python train.py --d_expert=32 --activation="squared_relu" --moe_layers=[2, 3, 4, 5, 6, 7, 8, 9, 10, 11, 12, 13, 14, 15, 16, 17] --init_std_router=0.00706 --vocab_size=2048 --optimizer="soap_variant" --dataset="wikipedia_en"
Below are experts of layer 12 (counted from 0) of a mixture-of-experts language model. Rows are named router (the router's row for the expert) and show model dimensions 0-127. Each number is 500 + 25 x the weight over its row's rms, rounded and kept within 0 to 999. Numbers have three digits each.
Before each expert's rows: "comes before" lists some tokens at least twice as common just after its tokens as in all text; "comes after" lists some tokens at least twice as common just before its tokens as in all text. This comes from a sample of Wikipedia text that the model never trained on. Tokens count by the router's weight.

# expert 50
comes before: ".", " |\n", " |", "°", "%", "′"
comes after: " ", ".", "0", "8", "°", "9"
router:488527470477464529504513517546522494486487529495490516514488496477498507490473522537520471495512436472490468473534520490521484488479517528506528519460493478515524464492503436530479502510499503476509453475499455473520511504460503456473489481485485517533532526482524501518505510557475482536542501544485472521498441452460511465522503518542493491485474497533494481508527512539501499481497

# expert 27
comes before: "–", "6", "1", "9", ".", "8"
comes after: " ", ",", ".", " (", ":", " $"
router:522511511471463544537485515519460453465491537454484450474492472490488493518542502516491505532509496485527482501480498474518475506492513514512480495495457507528484482546511466537519475526514512513548476504488474488538488481486536516558510534538512519525464523498459487483518498509487451525519524521532499516503467508528527460536499479472496479533507489548496475493458471503539521520488

# expert 58
comes before: " |", ";", " |\n", "%", ")", " |\n\n"
comes after: " ", " |", "–", ".", ";", "201"
router:472520480551481480480506468478547534493491529526489505476461526490458460455501512543522485483490470472447447497501522459464461487463531503475506447499464483533514472485436488496507473521522483485506473515477480486523506545496526503495485487496482497494540515508499505512528500487509498512477504495509501526515492479478481519474530531536462495493531511543497462446484478508513465511482

# expert 28
comes before: "-", "|", "==", "===", "=", "The"
comes after: "\n", ")\n", ".\n\n", " |\n", "-", ";\n"
router:524526515497510506447489522508531497471520475523521524545490468474492517531529527483532464512501508462524472526546507489496541457545527513495492498473518504500519501480512473512472493526498482540468451487513461508466537509490513483493491492539535522445486536504482496455492486474482484507504464444528480471500531468517500547494526466535534487478472462500506480519482492489472495486540

# expert 92
comes before: " ", ",", " July", " September", " August", " November"
comes after: " ", " on", " in", "On", ":", " January"
router:497513500490523527537479517517486522499468512424517521506512452503524494477485500510488486513502487465508544497504482512495445470519471507549459497494539429532481516547513509500496522520535470491486489485506490482531511498518527524517547495553465497542478481538545497499512456479532483517504504513482523516535522476531494492481502471469487510512490494495509462451506510484491500549541

# expert 125
comes before: " ", " and", " the", " which", "000", " but"
comes after: ",", "s", "1", "3", "2", "6"
router:534495526557490470525503497496520454495530513465486476506479529548517515460543477449477472508521531514482482486480543469486497501459525507517511561467530523517449542472491490499515526507519498484465472468533509492476535514522479511521533509478509494521496512486505485522529485510461530505483498538495505486470553492484472450477472463457489504521464499499518492483479497510492529468500

# expert 64
comes before: " M", " S", " B", " D", " R", " L"
comes after: " |\n", "\n", ")\n", ".\n", ")", "3"
router:492509545485522505464496519523528464512512489512507502501490519475486485515510454512458530523491547458524531491504484466521530481520521536515534502463528515447526496485521532536548524537519511527480501545468480499490501477548487503484456488519487492453495443483476490521522516491521527500494487489492523446465504494456484520548520483516526476484523527470535522482530480482514496528516

# expert 48
comes before: "-", "|", " -", "==", "  ", "|---|---|---|---"
comes after: " ", "0", "2", "4", "1", ")\n"
router:473501519512489495480473500504435475481490472515518508532458481479546486503535451548503448497546536482501453471487509466533540461551503502522503479481473509499512500460485447464497523515501462508512495529518513515532464504504474513509478508531467521464511537469508486523492473486542491528530521514514518482491500493533480507466466515503501502465502468469519475502459505476504482478526

# expert 38
comes before: "1", "0", "2", "3", "6", "4"
comes after: " |", ";", "|", ":", "1", " /"
router:508496485552485513515477498486511475463518512486528510483498466510483484548493483511505465508487528502478507508528448524535472555472504480508515486495428502502513477502476462539535500477490519498514486495490496481507531474504506526518512493548498453500474493508524498465509503488471496522462510516550504528513529472460515450483470521488532520580519547508479485542497479466480488467494

# expert 83
comes before: " the", " a", " his", " their", " this", " its"
comes after: "ed", "s", "ing", "ation", "ated", "."
router:492510496480553478533533510504464500564480483471495518492521504495486496522507476488481515503519511550506481473486498531512524529505471450543461472472517512454493488490490502470542507489525488497537517467461531505474491494491529520531476467517541518507467501531496496484459504563509529509495500504504498446519525499505508430506496494552455521512502492534507486465537485516537517515513

# expert 4
comes before: " ", "|", "|---|---|---|---", " Total", "|---|---", "|---|\n"
comes after: " |\n", "%", "0", "1", "2", "3"
router:506497527477510495539494529478496525514481549492508515506529543547462479461506515512515459515543516536518520465550523495516528500531521521487501512510527480536501535463510525427464534507460525511483516511445487499511498484495534526516522487513507457474509525499462506502491543492509530503504522499516498499497540479525468500478501481495505500446492474448512482528517465483542502507543

# expert 63
comes before: " |", ";", ")", ")\n", " was", "\n"
comes after: " ", "–", "201", "200", "199", "202"
router:470519478477466464457477494468496472520479549495491488520483506500496470494526505465528449510520479498503472481487495479477446490512499536455526531472464511507485511508496493451522479523514509482502465488545490494540510482531539492472470519480462489549489539479492497531515514481515533494460505540511496529514499507516511529480478496510447550459517464461498472502550478534492504510526

# expert 80
comes before: "th", ".", "t", "%", "3", "–"
comes after: " ", " (", ".", " f", "–", " b"
router:448483489477485487507496481550477466497489451507477488516486500476555538485504490526506482523523492500499463473515540490543468486481511548448504489500510508513483542544515503522503500527519504523490486534533470484507515512442515524487535516527503488539539467550457492518511485530514491503502488477537530510509500502478527480465488533487453502535509548505447492534484473503469501517490

# expert 118
comes before: "==", "|", "The", "===", "A", "In"
comes after: ".\n\n", "\n\n", " |\n\n", "==", ")\n\n", "s"
router:501507513471555501487496508465522510512452471521569517493488494495472520530533521469525580497503513461519479483492504482465526506508481499524476496475509496479450520479482517498508530525506497495487550538490498485476530482497477498523506467454477492526496488521492499512521509464453495524516519453490532452490535500483511462511478498497511503475440487478517543493458512476463492527516

# expert 100
comes before: " ", " —", " –", " •", " —;", " -"
comes after: "0", ")", "1", "%", " |\n", "2"
router:458511511519469501528459497494452473505473486472469528478499512550513490495476471475526439538517506515467530506465470511459504492554503508517496519492498517532526514511451545490496535497509516524497473511473546487507504499504501516471471495487508496464529500506475482460502498496526545519526518508475518495540530498534463535528460508468542510443520487506515474546477525510503469483489

# expert 93
comes before: " the", " a", " his", " other", " s", " f"
comes after: ",", " and", "s", " well", "ed", ")"
router:500516537507490450527514494565468483498486512519486519519474528484489464484501505475458483531504527538535478547528529523490503493509528509467527491465474495475497538455508526505469521496508509467512480502511526525515515526508466432544465468487526474534480491536498488488504510472481524497466503515519502500502499514492501459451524489516499488478495549527504511481536457544489482449526

# expert 109
comes before: "201", "1", "200", "2", "202", "3"
comes after: " |", "|", ",", ";", ":", " in"
router:481490503517491535549495503518490485474498531497507475458463491469467459531510464494514507509477491493497461548512476520553497573531518520533479479520473493540537486530466491522487497493471534528493510500520482484504457516489491518565509525537500482531477492461493491456503537524452467501509513489517505532512510484539540492467491518499530517551502511516482476515461484483488494503490

# expert 24
comes before: " ", " S", " \"", " D", " M", " N"
comes after: " |\n", "\n", ")", ")\n", "1", "0"
router:533522507545521530493510478538509471514477487490494524525480539497502556504501466452487467500463510515518516479465530494529476458522448540468462513491533525534530507449504528532493500492536508521477525534518524482476522483503479526483449487548482477508533510482515495478493486449513488495485507513479518457488527466529463508536514531496532497503532471509512510515505513477517466478521

# expert 10
comes before: " |", ".", "–", "%", ";", ","
comes after: " ", ".", "8", " (", "9", "7"
router:518503502464482504485473476549468490487478501465472456549533486516487503475509527547525495509489468485492504462512512483494514467441500499551504496480528534525513502450519497506496500515467519490503504538511501471503525474466549506500514509487466482511519527524490485522526475538472435511510492509523499512528443511457453479509539515511463479544507491524534469495506482517524539519516

# expert 8
comes before: "–", " |", "ter", "ch", "t", "ers"
comes after: " W", " B", " H", " w", "–", " K"
router:481489514465493471486508474455505547474488502538498485492519527544514504488515516517487462482516510482476486523503544471454502468481525433477473527515503500509493465487506481527490524519513553481479548519543441497515556493511527510467508463490498485505495546524479500500451482526488499485534487534481523512521495511529510516466513522466463472505442522512508471504504456511499485524504

# expert 84
comes before: " the", " The", " a", " he", " it", " In"
comes after: ",", "ed", "s", "ing", " wh", " due"
router:500506526513517467531473489521491469532470472504507519489505467510477525502498482521445492494515537525527491534477508517472518504464502480503488510472501458436493523445481511478515510537527501510506503505502527505491488527519474488519482470531591489495500492492476487535448483454478534483529521532492515454493528500506485507544517457491488478557465497500513491473471495518486481470467

# expert 57
comes before: "0", "6", "5", "7", "8", "4"
comes after: " ", " (", "–", "18", "17", "1"
router:471522507516512510507477485448531514533495495532490516513492465528519466512508529543524525523467472483489544455482512477555514535459505509501511492514541518509459511534509443529479528437489477501463456522496520492516504504495491496514525539542502529524538500518488507524530473512474526502512523487552510501515545509507482481475510519470518526550532501473514531520491469496498493531515

# expert 33
comes before: "–", ".", ":", " |", ";", "0"
comes after: " ", "-", " (", ":", "|", "\n"
router:475516476490486503505509459556515465510490527458516494538514509477484488515516512468515483490531473486525519515495497499515539466556531479493495529465489503508496521502513421529491497515532509479493492568517508466515518479482490512480513476508466485540520525510487509474524449510467497526478516521508456517491489489458520527487483509523486511499483484495465484535561510472463459539459

# expert 41
comes before: "A", "C", "R", "L", "S", "P"
comes after: " S", " C", " N", " M", " A", "S"
router:460530506490454499497475540490508511493487474532506472444519470471489475518523506463527555507473539453473494487459478500495473498487525523517530511537483521507478486512512428489485513479507514492544556509490505490454491514504533509483487524473492495523508481521514474545509470486476493522481498518497486490511461480546504525548483505472509490484465538463530486497536483507493460543496

# expert 7
comes before: " was", " is", " had", " were", " has", " are"
comes after: ".", ",", " The", " that", " where", " which"
router:502499521532564482531481481523532536505487511516490500500483482516460525487526553515477449507523497485479511478473518522494449467486509466471526500479482489467516531469450520502505516514424479489516531480507487459523500473503496467481515516448514485523509530484471493512507549489477482490526496526513463502435476515499514517485491489537489465491536466480515466535488490527506502517482

# expert 98
comes before: " ", "0", " —", "00", " –", " +"
comes after: "0", "1", "2", "3", "4", "5"
router:504527511545475520485501528494508449535490503486499523502480518545532511525516493495526504536508534481487558484519498497440443505465501509459506518484531519475481457489478539518520454484511526520531498461459519492491526454483504543520463484505512513503530524492473472478496481521463528527514512540492516505499538490506463476549468466464517485500512496504499462533523537493517501483497

# expert 95
comes before: "-", "|", " ", " S", " P", " D"
comes after: "\n", " |\n", ")\n", "-", ";\n", ".\n"
router:498520514491528529476537553504534531468487480518486484530512485501485492505534538503519481520509499537509476480550484465504537498515522518483482478499520499517507541471524519542475507514522524549506459475538495499496535459500502469458488471550539522476483517460508485500534502504513451497501483461501476480508509478477478554482524469509531492503513484509517466521484463491470459467556

# expert 43
comes before: "201", "200", "202", "199", "198", "197"
comes after: " |", ",", "|", " in", ";", " January"
router:503497500525557512518497487513474485468500482488545516478496461513465471545535462456500493504474494472498500538498475541550490571572524512513481507517528516503473503527501487522528508464494520513475535486517478479532469471504469520541496470517474508537510502481512500522512500515473500516487512495488517519508547491535524478467499523473524536552500508461496531517506469468469526501514